Below are experts of layer 5 (counted from 0) of a mixture-of-experts language model. Rows are named router (the router's row for the expert), up (a neuron's input weights, with its number) and show model dimensions 0-191. Each number is 128 + 24 x the weight over its row's rms, rounded and kept within 0 to 255. Numbers have three digits each.
After each expert's rows: "gets" lists some tokens that make up at least twice as much of what it gets as of all text. This comes from a sample of Wikipedia text that the model never trained on. Tokens count by the router's weight.

# expert 13
router:145141154135165099118120136141109168121150104156135150120121116117110147105106150183088132076050155110098125126104157153166110137138123133123189086137131119148104146139094128129188118143148121139094152118143114132112107127162160094082105165131103147150103139099143135135145104194131112142157142118117134141117121126128124122107082128148150135137102152140111130121109145095146119140125121134158125129144171135126132103114083163111152128106105159131103121096114065120117122119174118129126144145109103153221104121147101125127133140109134131113117085137120120118128142169078150116
up0:090147168150139114171132131166137130140154091119131075123111104104134134138151167051135136170157041141163125128138142146126119148100126113101127110127092098169150115129130131095135120137114123114134125151152128111113140103129136146120141144141109131153111133124107121164132127146149120145101120106102119149134087136134129124098146129139154109154144140084078144137178158112129157095121100110122210110137106140143075090117142181117130131088106135084128084133124142092104134121089108123146125157129142150176130115141118172134121137110136079134131125119104150114084121152102109117
gets: " | ", " |", " (", " ", ") | ", " of the"

# expert 115
router:122088141137124118137105128165115158112178085173139159141121105119106154125127157087117075107148086127112135117105139157158117137109119157116121163156171128142113139152133153117134182118123133130122167108142119096131104119093155112133144137139109134141130123129152119158144080202144124174117123149064098134109127070103135172117143161142148147165157114111116140118139134135133150158108148106138131133124128111155126092107128160113136097137092141133107113121096162079133131124108115146115137106160118143088093125164123157124182112113133103088157159125083132128088146162119144090
up0:126096132144134102164133135144180110137107139159136156139116073110094154171164133132164082097142116164123115145103128116141152159131108136075124119074110150143122118149129116175163141119149102151157147117162166158080152092105157122116124158123114125155164081119137172095132152164154116140107144145115104152129093101124129147092125127134084127136079158123133113146078140147132111156110140174137118118096107119164139097104143111154136085132140157103144114107136131131100117139131108167112143090085121128078157136136138134148156121096085110116147108094116166139140115124145123146
gets: "y", "g", "j", "n", "un", "eng"

# expert 99
router:162135176120133114130109138138109173114148113170136149134126106128108150109107155221112125069056166099106127127105166143152133128127128135140180100136110115144100158116073176124179129141143123148083154105173123135110098127100175099095111147130108147138113125118137136142151104159129103137151150090102116141117124121108092121126083148134154136128111139136103119106106149084133119143134128119150126129155148132137141102111087164120150132119117159127091127075114146128125124110161106128129125135110082126210106119138110127124154150126123133107128119145121115141135142157088142116
up0:111135110110122089133106106134138115143148115113117115155126136165113121116148162146145147125118134143085131111172135093099164137179145141143126101152130078117084103097118140081125133136131125159134103115109096123101161131112154113143109131143109117164108092142169050127129105101167136144168130105116147137115133124155141090134141154161154118113103133143116132116115144169103143185155086151129109133175172138121132125091143133134127145142107129114129131118126151117095145170067117155133090125161096133131110134076155152173129166143167106150152155109130102114083158114097173130
gets: ",", " | ", " in", " (", " |", "| "

# expert 88
router:156121162105147118133121143155092157113132114172134133128139114136114156108107145184113115091078173113133134126123169151144136123121125129136186091126111124127119139125090154127213125126131129141081160118153134120116130123137162088092125134120111150141110130092136119144179092223115105163172142115094103142122116110122084130116075133142150135134110144140111133111119135110128151150125116140140116131133164117136147093107099166135147131084114156137114121091128075135130101109155091129123207134109131127176100128132127123145158155115125124082127122142124119139129132138110126125
up0:144095122154126127111166155147149147112118114148099070105122112184103146124102129146123110171155152093115161124133170108108182123118099128132134109138121111126139109139158090124124186138115104137151142109137097109158171116140124132107144101084168113136129126107085113097140089161138132179157087170134096124122096123129124152114127111124127156133131128123115144089136111149118108096122132169137131126070138111157115116086129154158116110151135089115140109116116092120152108107152137134115144103155180141121097149140191167111172114165118080137113127128147113118113119130157076154
gets: " | ", " |", ",", " in", " and", " on"

# expert 105
router:152142182137133116142121141131116121127150114163126158155147073111107143103108148139131116102056143104092149113121145115112103136102122126148156101142106131145111155137086153123194120130151128139111139126156118171110144123073157113126101150132113135129087119101147136121143105247130124111162151126083140153116122115114123124123089143104153143149118134106106126120099149101154139152138114113086123136156167143124147121112109144126146129061150157136082120113108051130131125112135125134130131127129109175152119112167111126119136145127126128083131104140160114124145122164109132122
up0:105106118137128134110144177139160117092175170135149166131155128136108091082163160070182105123129108071169124096101140127096104113130105109145119110104091153090138108114116130138100143108132117145137134149145094134126157117108115102137077145095139131160116095117168149146138137102120089117094138089136158135126132175127178121154127135151120123157108111130104137129119153125150130172097111116176101121153140153116112145140143109149142132151148106163100166148085112118118112148124128096115153128116112126121157161148122095136132151103111148077117184112112175126115158154154137156
gets: " that", " | ", " of", " ", " r", " in"

# expert 108
router:157126173126146099139103133133123182117152116170133163125098103126113150114105148200101126084075151104095130131112162140187129131116138133136166108144122130148104168133084146122187142137152140152077152106156123136112098119103198115102109157142101142131110119126124130133166101154110106144166152122109108127116127118109102115117081147133148136136128150153111116101110147090131128145125126117116123128139174137118148092109096149116154133102098156131099110069121116149118120115149126119128158141109111135213106113147110133130151142128140137133111086146098108134128147160084144128
up0:133124102113159153125115119094120136106155130130162159101122159152133148126093108132143146123118106113118167112134146167115121128177134195106132112108121138116143104108130158168131096134134142118118162133124103173131162103162121114123095103155131152169115126138092127155125129101127116122159070144124083140134083087157116196090109130125128138152128107149149125063124145094118140154153131110123099100105141156118146180134170166130127107122120141102093137127148138143103096110193101130141145125146133147113119115138137080127103162142178085139109145128093091130109147153158105095
gets: " C", " B", " D", " S", " R", " F"

# expert 53
router:161134165143137106135123140143107166114153107167135140123144096123103144104092152187133111084076143098103126126124157138175118129133130133140191099138095127143099160128073166125186132157144127150091146107154122133116108119116179108089109156135096146139112122119130132134178127174109115128165155110109127147114128108119096121115084150126153135130128143128106110104115149092148127145131113115136129127144162132133151096114095155117159123118107160115109121072122095129106114105148115132126159137103089156220108120149107143135154143121117130131123099150098114136134150167074140124
up0:138144122175121136095122107144102144125172110114088114136150131080105162113155123156135114126116127132091099137154105095125124157129151175109108094097128135180137157149111144115110135136131146140155147130124113126146100147101123095083135124090121111139133083136121169142118147115157134171120150071116135140118104092109095111115150126131128117139142171115091106138119094123096109135141146127151142098061143136149106164130114137181161079117123127142136146105099127118144125149088110125072214158148114107121147109148169097104121153160090125110111105154141108144091135100121131147
gets: "1", " C", " c", " M", " s", " D"